Weights of a small mixture-of-experts language model, trained from scratch on English Wikipedia: width 192, a softmax router.
Below are experts of layer 8 (counted from 0) of a mixture-of-experts language model. Rows are named router (the router's row for the expert), gate (a neuron's input weights, with its number), up (a neuron's input weights, with its number), down (a neuron's output weights, with its number) and show model dimensions 0-191. Each number is 128 + 32 x the weight over its row's rms, rounded and kept within 0 to 255. Numbers have three digits each.
Before each expert's rows: a language model's description of what the expert responds to. This comes from a sample of Wikipedia text that the model never trained on.

# expert 33
Description: Quantifiers and time words. Quantity and time words after a preposition or article, such as at one time, the same, each, several, few, two groups, some months.
router:142093162099174103114121072147125095087113146069081121093188148191176107105117124168119094077151158091104157150095140146145151100147187113133199126132109156132146121137102187162056095185143113151105164122138106138140095127115149154108158101077157139075049151085074162084158121177139145127150167152170108141131109168159142145134119187156138122137121090208165120115144103100197127124170076109140129160149114126140188077122094123123152147160084176185173120132140141160185098084162182134132056124127137117149129122136111161144153158154081121191141134144109093101162156124154182078
gate0:134087100092111060133124142154074108119164148105101172148142047169134180189146127128119106095159144121092150140180133160125109094162125158114130102087135128114149163114097117143130141125140109122132106128149146141202095108173155088155031118100131115108107086140165151177165108184174147106116077151165202135194120071148048162130109079119116093141113087139140138108098148117146111113130133087118128117165111151089165103118189144132122110234074143127165149126203101179104133146169141153094125170118141093157157106077151077097140120164126119188175170086144129149089093111143149096
up0:132097071119110056104126149161142123123108158114133163178171077158133090159149124087146135097146162108115138160127136169141138071128154159145134153100116159113187192110072167154140120136185070156165151118143155159201087060137145104137065132106143152110088140140140162191090119159217129145107098177159184142165105091145050130136145079171104095121143063133151093098143145097132098092146102065104151123170099110145095153142130121119153120220102128141136152088185105146131060155130102114146105183154119093170148119119144128114182114112087154185159111125103111120116079131156146087
down0:100138116087125117155154149108064095132146084172122136099142142132073120119167107090132168194153101121148156130105140110117153161090096054126080136146136104132072152138160121155148206149090153197097088118172132147098128127087145113127083161131114067100143139191089060142050120120080195125080123104115093124115116063108114161089129126148125120184197117140093168153119161193086128157164116109081111140114111193142098133099132099109105138102149121068107206111157113129082151153062153096183110103087108157073151105104141123138099113105166108159110170143150120113120120142080153182
gate1:134133126152174115168151156124134119140132126129129129106135191143115140081128147176152074118169131115107171150177169116108183138140144096159123136129190054092062114133172096112128156161115122114057096150141115146120143140065108133156145171088168153136122163039080068099133128115085127137115134115126164160212131099133120198170169171127090140121154139142112161138178124113134137066098114087192131170046117161056129140113099110158119179186130210127093132141124103081108104186116118057178058135141115146175126164166112127150096159121147130130116077107088149125130141133120117115
up1:168123116136109160099084109125131132137148131101118149142112091111124118170142073066108175143089130134141085095078120080142117139063131104121136129185102172165154149145150128116133148102099135133184154129089111183165144100209159097114129152197097113130148108205149174173118119117153096153149107139143075072097113107116116110057098080124139131163086156121156106148093149095093095177135159166055094138171171118225114104124143109104136082028112056137162118126135129102131158102109177134079174148117155097075105091100129111099160068111104097146094117117193121108110157135132098163
down1:135134106103109106085143138154086113112207149135086097123087176068146132107161144122132121167150099099091199119183167050123151139155113084095096072150064111077119137206107088124126127100092155127074133093080122076102155174178170140127108141115119157146192129131111078167111126090093149039127122081073111114104148106106102091140124143110142082113117104078107152116085108162142126148143158171166112141082146141158183126141138131116111159110117108134119096146144122062131161103106168081077137201145127166083131193187103074171144143146102138129163114128119087121115132114125068086
gate2:148098156129204142188113080146162162094142127152074153106123103164138138096096169119132087115159072149141165166162086147130106125111097110119089114116117156128129113146122137055088076109110152097107151094144139111110143098203192119110110141182102058130135081140157153108096117123140136121144168169093110097164123131141136117162133163155150168120144085166104075097133168183150133153119089190155115208123158114146089167093121166074173166043134141121111098158133193168177189115135147129149104044152166149084128087128120163065109120146140127161122103159068140148131169159072132100
up2:137091135100173135185134138149145142097152130130127157086115060159116119099079173144143156115159095125159174146104084176131100125164081141102073154125123141103156128079111108143118113114129176129082078099088126124126093108148138149114135185216095063128157074169166167084050125104141089119123169200051119107095100136145146096154158150114115141113113010203134093102197187149119115170126121106131104165133106086157125131133155151095166137092134140168109078150110121198136138127159170143158106091111095112092071103103151132080147109128117085127134081146105143157124112138092156112
down2:178129139113214152123145109144111087137128054133113158163131206145136066115095137113124049161162110092122166136107157174151104105112150106070134078146097073109048129131131104169145157098137130096131150187094135128173139135143137156163115110090130125172093104153089095150114090164090127183212121099098117114197071084158125117174091135193128118119125083125158090121121076119131169115085159182141195153133156100114084128140126118136151150131131095141105082100171111095126080163048103137116133158089150168081074108127078132156113117136092114089153094146126121118094166154168115133
gate3:149144090088110165121121141117100113172177104120094149163092160146093190120184156059165130137192144135097086118099127123137111135154191172146196107115148080099071152179158097117174134074186151093119053118127104086169092158097180129123109153142178145120125119121121138087129136114135109098149122137105121181091127146087126075138147138092094121084128124095102106146087133099128117066112117097182109094175144168151222159122111117203122150154093103118167176150128136136087080119142120093087111095134070152095101160140061130174143174147092147076178125114088110114174099078134121107
up3:148142129160137120127106119094159132137120116143154111131119134076071125122064104174124144155076151147137139087153093133140150042122089098134132198135216200139160140104144101104133133138094119143118181164115155166103134129159073114128132132140052093148192151149171083164122129127085126180127143132101150100169164102114125150158108081098127164167121132072112141142149154112116117222118138173112154128103069116149097100101190106114131061138119137094071103118127091137129122146073110159168149154101141069158140106156156124095147017092200123197086119160134156104103150130145091164
down3:171140126131164144116141133136129072155082141149159159178130145142195181076131120144121124058142099097147155088121171084185152112144133138145147124117129098131065123097075169130126113136146160116156148089134073135080116163101127197084062159137149084162161153126117138086108122125100091124167190148075097185155136089176143149144190181047153136129097116188107089150144103115144093158095118123147180140092154104085155164165104112112153125088094133099110150132122068142122101142180082178113125108128133121139077101160104086158104118080085123169073138064137139094095174120103199171
gate4:151133136146151084085152111137099083167104135075169154128124125105126077072101090109138235069087175185140092179150149119153140152120153152100129160109133142093141102083154095176149127145081121119125097138135124126182140123071093116136160130199098115139104147098096131187111063113115213086196064140139096170178112134110113186147108133178145131160120072120095053130119098134144154123064123117145176123120097153152116093106111146138114134105166147184153124095137140120114091197160113149108135187091074131137122101131107110155150163131078134115104097119043095071137135103122126146
up4:076111115150071169126121100085144207157132135195082121170096129138117134231136198115112068162214086092126140108070131091138101112154105140139120099116150059155123166153130154128119103071127156141132172125132121099103128151114114112132104119019123151152149108134120125076120199129146103142095176135094135088127154103149156075109134106072095116093121198105136191144159143136134133106178140117135113164128132069169133171135121107113084125137135127095119152170126096114128129135124139119144158104139118136134100153133110168092150078114159067124184194159183181137143135146152130044
down4:135162059160124141124186121122154171148151083097109098114073132102106137142192110113133128124140174054138143124103095139155157068115080155078063152162127141168150130116071116114137115111160150132119151091108079091143175169134158108087135148162071147158145148108168154096141099097102107186160099115155162122102151143125128001088120049123075147105108120125122134097115162158104136110094134181109134138156129116149140115140123100111140127064139107182104066153133140183116113066106174092155078155180131140108102157145067111075129068087135167090106164115159172164125114099181137111
gate5:211108128113106139106098120145131090084065170163069139085135159150139176154092071101126069135054114113147122120147125123165201161089136129123136176158099151095163112154164145125188200150147182091126103174192130152113118109141152126159112119127130156175115150074131135108140140107152108169099138186186083059119148113143109139121147089127126159157130156086168126080093130141143156121195095138076051163123070132171114130125173069055112090206113146077141178114128118066121108169111116114121110173154136158136128094153104163152139101160133106128092135139121129137119103145097128175
up5:148107139104143127119087134150116094032072139133103116096140176125124132124119103158168073134053136127147152090122097112143138151058136125095127151114112207127176088137166165169171163141152144154139115175164152134106156133130129118168170159132133156158130133067117135104152101137137088166098173158214070073092124158207135145108179097131193123151135171136210097126080108132172133143179101159056075140134090156156099142071139107062144134110158149090109167105093116104160091117134109129170120156133128157163149112166093166127111129141095104100071158147146102096078172141109165127
down5:170116141114095146111168183197154120183147155148164109067136103131155113100133121143141169127114064104114136129155140119112107149130097165065170079112072126157163126125098117115133162163087119106129124167123161132128090106051130124107121114143135149143162086129175166156088159139181145120088160122071084133113120152146106074157091067149083082191114152154126130118119121187077145166053144153142093167112139128116112183132092212111160123102111120145130163128160167137105149221124096142102129177120120130103146177170099185148120110100111141089102157026166161157176101107146107074
gate6:174141174125124162137136140115140102077134146118101167094150145124118180140062119097130123135121094097087088111130151115124117145131144135156142146120159090182158063174165159160136117157108115047097109095084122071156212202106107135128031101088081120147133165127074132140136126156141159114138096168140140058150150107079075128100144106058192165153149184149167156137090137103106126120176203154134166147131145126088148142093123116082095156118190161129179167195139151124149099156100134134112124136153187148116111137205075100141139120180122107083132084109077130120130107132135107148
up6:092137098150155106176118101092127123176119105124177065153101144120115082097169130162153146144109136165176186133140098152142126117100133092112109068142112138086070180123118122133160127077159152255156162168155100167124081055174134115134184153192153137122162136128140126144153113095122081183129159128078078166146133166143169140115127095169127095100123077104104124167168135095114099122084075098107100125108115099173093092112131112135103087106100107113072055112146153161091151107146100089126123111084086105121130123104161162074092141081160148197114137204150133152084134122121129144
down6:088158094130113097146127160097109181098113153087152122154138138129123134205199147171128123118110060111104124160170089130117148149124157124174098107162102117185127113104146108090138177109111139151032062081158172135167146097121182110160095141196111123111110144122162112143163107135129122138104119127122105163138160090062132120180189152112160131102182138089126186111169177145167155069165144127095144096160094121182154115137143102120107152173135189095184143198104159092073134173152070094164117128173081178150141096128101194108095112172111099166118081126146098143114170143108136131

# expert 34
Description: Descriptive adjectives. Common adjectives after articles or possessives, and suffix pieces that complete adjectives, such as new, same, major, favor-able, cruc-ial, prolong-ed.
router:093109128182078164084150147107159118107103154110090150116168102156172149105109072151096128089105118108080110171086117112189165073132111156115178188137131135101176168092083149135081157180183107172165134146146145121114067064114110196085161103124123118094104132097099119092127172122077147156117164077156125161073104107118115176172166147147075134129107052208070140161153152127138138189132147121197105131168104085133130156152136122160143156146097191168142150101141133160151186136139190121132131132117112107135129090090186117137142126150155180171151151160135076162143112139144108091
gate0:140114192152127143147137133128116137123099176204134112116097118104135126122109142117087116115113170149070151137105153189122089144170138097184167135101116155115118067099127109142135157126160144146157155120114096152159124151121124121158132128170112141160140152173090095057068137174133061098217133093179143133093147186081145110112111087163124149130110169088139130143124111119111135139122102137061142112138063111101067067095115141123114127111123110097153119127123096163142095133152085109050127118116051152117124058152094181149073132117127161051180177192149157052082174130176071131
up0:126146081095130120129110097152112111150188058094099189121139109125094131132147152123140144156119076115184109114171120129119137127122085120092090140172138152176107212171125138101148120091100100083070095147119153088135103126161132078125080140122118113132137098109152179187213108085110146171000138151080149109174129091132100120150150182108129116117148069153169129116130126126134135130150128117196167094095164174160195170158147107178121138138120094142088102156133171126097120091095129146170147128150155112114137176102122064122123114123148079167104096071094137175178115137079175138
down0:168165099113075142123150071153102155175123131116116158129148088129164152112108133104125142092153173188103062142138126153143133103159088148118142105099201129132074131174153100105180178089115157094143117098103118143178093106099112138179126107125049101150106142109170137103080111154141162137155120146159166195173184111146123121072133122136166131210107156094128101151129099070172117089093090096096117116070138120117085125071144090191154070140122121083168092167085129130083093151085090225164175078172139143125146187106113112155123150116120121098159134154129089130117101161101175127
gate1:110115161135117207128126132118181071109091118111145088160124157110189151148105097131148076112127140168179175114100116108143135112101125183118028072115150099163087080087137104181155174093165134117196079153090181057085134126137128126179161116164091067122136094218105147130159141148100144113087159142097132134104115167129132112134137116133096170137119093065138088176149110147127193089124153116109192199141108075159133147124121188148129123153140126156144172159121102112149130074144174135106169100110073130115065127146121132072144197135149115124160114129131100097123118112167129102
up1:141158122132129152092142132150100159132182118159165118137202127128148110075069129096137124121107154174116129179107130149081097106148177177143136085157092124106165146169155151121147129115115127119120157139135081162111164131094125184105203112108103137183150191101084093197135131117158108127127092121117138155152128124130135101170096181099175115102157183124152138102105090116120118152132114115119108122169154139102122091168104071147132081093095131112127137072052094109138075211140149116157148156156090172209131129067156169146130124140147063167074163109174122134087152175151187236
down1:099140153137161067108064042109132072115133109144181153138192107159148089129166183142160115071106158088164118182133065149170154164129129141140163174148056122096209116102144146119133147131124124123096192131119132176137079135109057129126130121160107113117172156108109114134141101086174075133159186108112148166134171133145084116128144148116136142195143149120125124118152065073139092092118155105149167169115149086140130118098080095091139147183133069138092142169150205130144097141177166132097175126109143155173100139056191155181167094142148113109108124131118085151139125117113095125
gate2:183137125149139110071130131150164132129150122154175124076071184109151140101093104156199104083126107196067185154160132090184102151108109126124148140142111110101112144162136109111114115144128140150135158133165134144144154091115104092128131139195135140135107179108138137190103078111142138128109117103166116116113103177110137132084174160146097185139089111165193064111102129144179063106107119074068152141133128128074108095049113098108135088167195135158116119156119148138147121172132144135173107113132079149137155093091070119106069190158117088144167127143079173076155080105123109221
up2:135117100119140114098123123120172135133104120137178143123099186137148141147102099186205113119079098151069148122154113133165074180119067126137141141148135152104119109152100125177063111154121128177129139174143130162117142111114080090103158158202130124100097159135128103135083130174180181121116107085162075156085100165140171185125154188167092153160083140171164072136039154128137091122115166088125129102150104118104137114083100086130171113129182137134103144170109166154156123124143145102125124102087068094114146134156115092121069203141121139171087091141075137077146089087140077211
down2:096072159134125127096113157135123083134170101144123067147144160132122154204126130089063069138103089112131153101098179118118101151143105080174153182093110130116157064111114199140066138169072130110133102145117166131062105087131115092167077155123098114086118160199200141145121137194104137039115099120167133130144061117160199115108123109132152129113075103096140154150137111115168131145170112097101173108113157114133107145152153167119101142155121139077113125110102116125144108140069111123087131189101134108130140148180173129108120167200103104161097105110114147103158141216128083095
gate3:134105133140111139073125157152156149089140131159095103126149187152161089142114159142158103102111065130068210133125166135091151125112155171207143160202158141109175148091133103142164167122142125150162161137094116141149140103147200120130204130128120063131152111142076158151078156069142154130147145127096112098138110157130115071144116093092138167076107133118135104105102197121082075058177121122134057078136169116152119143203127123123128124075082117121163109159109073105081125140173117086152086168117057148072135098148129117159070092075159129143154145153136121180146131105120116138
up3:109099086139095097131110197142189128102129153125150127080140116164146102145137141150154133131126102133076127135107219104100170106143177137153118144142163166076182168070086122173145154139151114155168183192113138102121084120096136116130162097055127034113131123128091153143081143064115148063131124126139075143104077144165048105127091177118156184056131143157125076132118165135102082119166118116098105099139179149135130149206111124116147140102108129124142104145122095157091094131152139121140128184134081146118123080160185112135070092152151122148099151133206062140151123103112164123
down3:074172147140156100117075177111048117118155109083142159142170105151135137151089115104139156082129071168152171206145151153161117129142120098107094079152120158108148086109139163088141132177106152109151159127088160131139119183124198117104111126105057091172130092097111078120182094145149130150069143130103137088089050118087169039140095142125141165118161176138190121173140076164116121072187080087108130110175157141085138122099094143084124140147167145135079114149133181115103160096159156148100104140143104116123143149105146092042183174169157134156119129115126103156116124121124109128
gate4:131135123117095192118151123120170135157131105222132122139100140115113172147178094055120134145109134177139111142113117109152132120116068151143137149130106115110101110176117086062152154115166113153158111099170132104089182139113110097124104177140114122123131097201156112088094134160152145131169088134140183134149133151141106071183119110150083180159087125122130124093157244110111090106061117142086183155141184119143154138149182103094123134144129086131115168119109150073095117173190128151108139165124067144123123105133115116095177095208111156146118097118076120094143122115198180208
up4:111124154122064166087156134129179145148115126181111144167124125137150156111161129055082143137120103145174144141073126105146128135096068157113121175107076123144126150167100099081122139128203129173153127131151122060105179129093097135119126179119142147121121074170171148134082151122155134103161155151166139182120127155177152113168108077164089149188074104117132120137200180118160091147098106133097191166201175103120106161130137141116181120150135157141113193148118185089114146172191133191093147149115094107080095108122133132103168079194090158080145129134105136097130099093203116139
down4:144183134096095135155158195106080124106101120160140123169126127101181102077155147117172100178159151115149159139160199170089142069070111086107112070061076152111098122109132125135085086162129093076098189169100169134146154120116135118132047129100118167134156132112106150158116093117173115181103185216148153110124114095135160164143105067133135198086130123112113113090110126111124086141143085109141139157062126101098178132131117168086146118125135167105107119189122113140144141140181207133145120148150171075126144132166127157129152164113094178109099098137143170156119091158125198161
gate5:072117130094121176146166159131134149126115156212151127114117168116101204085106114106050137137108149146137127112102123168185146095156092129105143171159160145108185139146133111131119137120103103144143073173089160056124125103085095119050092122147125139164117065146157124101140096119196102138102145125164163147129128141134153128176168059197132176084096105105152171132049136104119136136161113145130138144142077126106109141151103132157134083125178154137143079097093101131145184192111147225207181163095160114114181125125138089125082083153135092146160128105152090165130112149107119143
up5:136136185140157124141131113079125130081155096109154151112152145169088097143135127161124147162132098116104093130110211123112112135137113105117120092128099105135165107133108109118167195147166134147184100123227111176134166135144113126124101130152141124125184123218132103060126157173111178186115089151048121167129121053123085135139119112054124103099149102113154126125178146154160161149162130145143148102202130086177106108204129143146139187094135142156041156099083113110126136107079129099080086172121127107106097156157094105150171149138129123094120132073142121161115183045110137109
down5:151091114099089126119131095173134115124171130123128170118175167172103087145167106152192159172161126136130106170149142059145112100093160125141132054148107104088094153154106153151161171181133145139151138159166158140151128113068082131133124131141114174121130126160097116150047192145116177139075147129103070139137183160139111144097039157151176149105179098145133210175171154114083152094095121162146073138108105107044074116143105108135135153137067122094138163113112143127123104104116143163114145144178121145130112128091139178186108138114154092057139133130130213092189127116132124096
gate6:138138092132138133190145132111140069102120091113105135125179141129155078159135095108175136155168153144134107088099134170109158136186153145145114118154089084150161152097126096119143120109141124109147083139163125150171133134071111132156182112113191132123182208089109118170174121143101174123140117091156094146120154137015120108058075109112143151104181093108148106162136104088133079121200143080136167152158121151153110080103115116133126141149078119180127164213137175098078094152084154157153122092113146118145079125132118198151112107135110081138129089144168150115118126087187148226
up6:179150208118148144081098110161095164137166149156128136123076153101087136117114165159107116131128100149097150167184110101128100131077161100073138094135169157138073125159161134130109164121099152094116182130077113128100136144217158110114079163160076142161083053164144139092097171117129124163148132189064180095179145109216125160166194103127169134166087151120156117094116129158140173159026097179121092117129137119123131124131099120115107131085155109087151103070135073097155151119155112126128156208119114164105143129141107075086109128152099147111139118129112136132116150149108085081
down6:168112114129089124143148126156178147111124120125160158193079120169131186119095101164096130138106159087081094143140117079167171097203115150090154168154135122157111136091128131083138119204185162157151192135142099144081234153104152126135140164144152121128113096145147176064123144098177144119087164170095158118117161146169132084165165065088101118149116162100129163118078145071135074160147144166118114138129207154166168110193173116092093096101129157150128131166100142175079156119140153084172113153148177127113162145080157124080126125168096163105098157143159143130115098173107144123

# expert 61
Description: Past-tense verbs and numbers. Past-tense action verbs after a subject or was, such as took, won, led, set, plus small number words like two and three.
router:091148158134095201077152146113115143138088121159125134106137115104131116099095078116146086146136147125091114113141132139084180146146155192102173186097129170131122137079138089126124155133099113145125058175137158173097083057084089152117178109065161137083092169090091166078137091169087095117182182065149120108127124129159098180125128176161144132140133061213071101140097131115121128144087156128159154117117094108105138143109192150163075144118098117178120157058078106150139139088143168138156073143077090140157094138134161131163069132089122144135146114093141066137115119143141082147
gate0:144128128090099086159127107117094046181131076116181078144096079105131152097123117123170090090132144143154156139142129102131125068092142166153143098098148123159058134161101151129141167130147155129129110155079156166114133160107194150126135138150094140137115130136110093091155074143115152115107149129164152128126113127128129112162169117121121149118139101115142144179103120120097145151050093164102091143147138174145119088054132134102160148143088101087098106142108081087158080150102095112087126085074188139066136119155163083085158066126084163144183064152109150051215202200076120136
up0:130161098181181138126126137144102179071148155113074116125150160145166086168145146151134178175103081145106128137136125172112152195172124055113120093171068110130184107099184091110133137136134139135083148110144106076165152107131043113134119126145110144146156138135138149183172171096117130103136093159094096159123151142118170130087082128119142122110156171099129132113151094135126098115207109123156189142170086092096107156175093131164082110104153152152184139118116144159072158121114112131121114221159050184164121127132123166148130180148142129155090153130150128147046081065189144134
down0:170137049169153088077134078119144162121160095094133082170168108182110082181130079173127129141096030147122134130178088155090164173127148099149121143122092085121127123112197125118131144153074113101164079161109139113160115160109092140118115139155156169123178123079179148180156133101174168114126102114136145107132179129127199116115149134131110167121163154141160105088125102168162141066206122096147137159161126121123137100183111150146105090143097141139106117104140080171055117162173164099135105090103177107108136168111073098134098131188168172122189130127130111137096204108102118112
gate1:164144168095137133114093106081101121092146137124147124156115130172134132143185156081124177200146081147171125095163093153089109112148089114197110161189065105113082148111171120089117071130126122124111096156152128093110139171118170113065067119098164209152154094139178188076154196095098137122137136152141158146164122144176065087103148124079119137041149149145123154086153139120115166129145100135138092146126160173138194147161125156094078159179073114141102167156160115153134084062076164118139139137109114146136156164141094136114125078168148104137108173119181168141112125087154109138
up1:133157147169154111141117110153131102116121061119101098098194160157171118119096125186154139081115157065059153191160144128171135097090192118104134118113177113129131174138138166131148154138169148107093159122099096147167124104182144138139139141178098099117152180122041092173156082130144133142101090105085130129147136129092163147143152134163130150115122105108166106146138096124146125146093132160155156120120081082109067066136114095162121083077213175106146073133079142108091154161179085115052124139154166133071137075104141126165172193101100150184101089141112128073125149167091138092
down1:155157091163141126141149105110092116134186122138148137154089144151103123180081108148156154083170144161109097168139132176130081085149117051075131177212124145165145089175064124104128105150089112082127104108158100134176123140126165130140144108168101120137149074179134127142198122087158143101088135139130106092110159170131154204134137074156099127142056139181159137213183109111127095172165120112082150153148139127140141093169061172166116109135173168094188109137097161143158049145102104151093112154148141136125162098097110129105127140080143079103149166157074146140107114129150178156
gate2:129124128116105134102112109154143120140122068133096180120142127115097128101101035073024127124156133069125099107157154192141147123128093150130154156128151154084185092063102125111127134115151082081194122161092109134112133107116180091144140113104142079163079064158128127138080124144099141111161148120142115130159128153173105152137129076142132112116193102132115114073120101107091179123138101136162110163171128093167152167106101147204182192104160087060185089096150130148168132115150135148181116092161156124108087121140134108172093161131113096105127138074142132088138060100110124036
up2:136110106101128081122118159148122137088180074148142193137109112183109144137135100108096132064108060104142136197130184143090117152165204165128153152143162130088155103136082137109167166140141079128106135176082118142209110108147165104145118117166137123161113082122093128113072123132116104192095086144131133125126116078102096120143113101124110111076129066125137059111149050127103097075107079130143109123074161079164112161085110148122164151126115117085148137132155115136128166096131135109143144115111155147122146081164062166171110190181063170180119082169180111143149150079057120114
down2:118154094181150176129123115137158157132063105166100127112136133106075124125135100144123153107080089155152127133126125156108105107117124152076140162090136186127107073092140094150131044171197152157126120084157131079147123167142129082097166173126076120130161060101101119186124112139065130142085206086103078108170120133149108092153121101130100131151124121140087134136127128117157174100122133118115108092138143072107131150071124143126160176057179151122133031125120118142114198103115111131123066091150134105109138181080182104065077131109137152161138126185146181143138092187153066144
gate3:144140104155136103132114130188113148137126111126094102163089152094149135160110111154100137136133125096167132133180133075151132140135145132105170109101185124105129092111111105159112149198132098094105112182182156122128170137144114073145132090203166136142178082116120147107131158168183105161047147167142091147174163086099074078108210117178052110127110186125126129148102122043128104084201080170132098098109111081087102152117156081126164093122161129161148116121180117137133119110118150148138098138132190138128203102134106126154066136144073186112162156140136171091048127125112129117
up3:095102105172093086116132162184137178178095123171119139131117118097142099137114107118115091134171158118158150113137171105122120149150157143123154161097183143123124136075102123155136132181154070152103089158167165116089120119105137123162150108129167103080123083154146196081104143186128073132128165142111086106181105097136088104107198114229076074111070129132051099146108139076103104082155097134094123100140087071111105177120172154185179131068128069191142145125115163147148126087120131131157104113114141096108108100141132103183054124129095183093135174129141115130075102113108125081
down3:141158141117148158111171147196167165120093096197163121104156131070110103149157122141151126110078120155123152149115124130196152130077149115148120141145106214186127141150155103112099152168134173061078136166167154101119203143132152074103099133125111122133133145159201140141151163152136140146123195133096111115187148157125153088099155061133061101146101145129103166111166107129140128052114153168149166081158172073113126172150168148132188139076192110190125188094154090125166157133072091095136154130146085128143170128116141092064093122099114128167111097115148158114153114133119161165
gate4:139168113120121158130152090146178147213141166169142171085118141126094057165174146106138077122134109159084147173056142154169110149111199148082142112105144101181134108101174125096110070160147153116111095133099070141147125101156130129118165069126141095118133098150128090157073094118150106165168104087184107120112134185141186135150108138121149188150071120119140126161094149128083149123111171124113146081130072140139122159143160133114103176103092127133140172137122108082162131077117135200178145123158051136109110163119149176110098196087055123133118113200103105119121119101192167127
up4:129111124103147102129127110115078148100142101091068217122093199120088132136106079137103145118084123156151182175150144119132072153160200073120141124072143108127105122124096133125138158112150091096151139163113079130125132136159152154184128103129126074141108122117141081135096130149072108201116141119156116102129112116124193168086095161095136178114163121171113041199130137157079103097120156092151120133122107083173099078118125084106119130120157136108080122090123170149086140171120108167165129089088157110099153081141091103149114132149136153144118057193132156044155057147087168079
down4:140110122147141164157140158114158125128120106135146141160134139091117130150100161073113058204122141101107133071028125098139073088153089075149212193143125132150182122169189150138089104109185117118133158158080127094142165160089127150083114148109155157124144121098116104147065166133125129142121165103128125073080082116139149146177100161101071100109159092151092138181158155140134121117092122060128157165106155125134166080143176151096142104098145098134084180175196131155082151143155058095167126110061174084121141093126127119143156085122147154132190137139100141146130116152074105144
gate5:111129137158140119178096108190192093137174142032105109087135125138177147111117126180135163091103153104072150120169148103124146129146136127147163159154109108120153138113088151135110127142103070160139160193162152104158160133068124112065134107125134108120094152126084183142161126152180125112079128125163067183141127202106120155145132135058143132104139050103142096119091118107116085137142042123155094096145104089091137162092143072100136113117175192135146080134112126132139138101201108075175119117091149161150186114193176103119124143096083119183097141126183076129105133118138150095
up5:105096113134134138123132138091095102186138146147178117140149096143093128070081124120133108119096163159134130161045158127090122154150107122163171157106129107106125106116148105109108160081157083156125130109145109132145164138083151153135172181132124140133137165117091121108091063148081098104154139131167159110140051087141107151122077118140158109115141040131072097116135156144099056129122143076148097133126150178171144146127122125125208099212138141154157166173072124093115155119156141045182079103152114168125076040131156220129065095127129099144129121148122133117172103159082125178
down5:146078125175175110168089121085181073113108144082109086176139166149168116156107094120094096098106148115110132155155163085143110132143077146142166134127109072107176080134126148136114097196154119119129185175119123146132124093122068119105157105132149085151083122157130129128146135101123112071062117177171146137094085218139148154126111104125115129133094119151139102184146117148112130183087122108131144140126129167160122094141141101171111074139150221148093110168126177082129111128143084147115133168111099099166185073121141131046095070124086175185133115080077071105192095158147142158
gate6:139125107129128125136125146097123096131092122168132135137138112091125106117156102123211103166118178087128163119139135120119073096157147112162085157166170076086087127120144132100147154074161094087135183082121106126102154128098182145085188196118134203102115196120192095251169067124159162110125144103147136123085124147096143134136172085148140168115121141087118099109144113087110100100182159099148099158096161145121141117142100083127164109138091147143124101085084151108121099191167168172093083112184128139153156121097099139096191077112119143138100113110102141182119161134183141201
up6:157159146142157101179105091166077104154206147053135161131133146121125161170136138172064194105127088138102123165160103167179112143109154094108186090109163138212130093181133158173106118151129151145135108132123100101154132161189139123180063113158116092163155079138112134031080207146137102155125086192083142101161164092132112114135094141088107082122145140127165170102122133131114158167091110162126131110169109094150135079139113139132096164091144118098184128163175145114155120132095077071140146133084126122058119162150131097133136152115124114152148109134137152077128091122068164095
down6:128149062209169086129085164123167097113155117097104111143074133188146113116163153139110102102134157131156140125116129163051155110155140095085135148136101117141154186111103100158139122150139123182119078149152075177049168139132120180116072112136081083100134131154119142127138148064124084086146141166116093080149151158130060089077094208073105137114177114135084126075109176108118193137107099148136125134138125106065126150204128172158100163155125140147182167171113142078110127150060130144160090171118130122123096138163133110149137081100097166144149103118129170139139144141093066104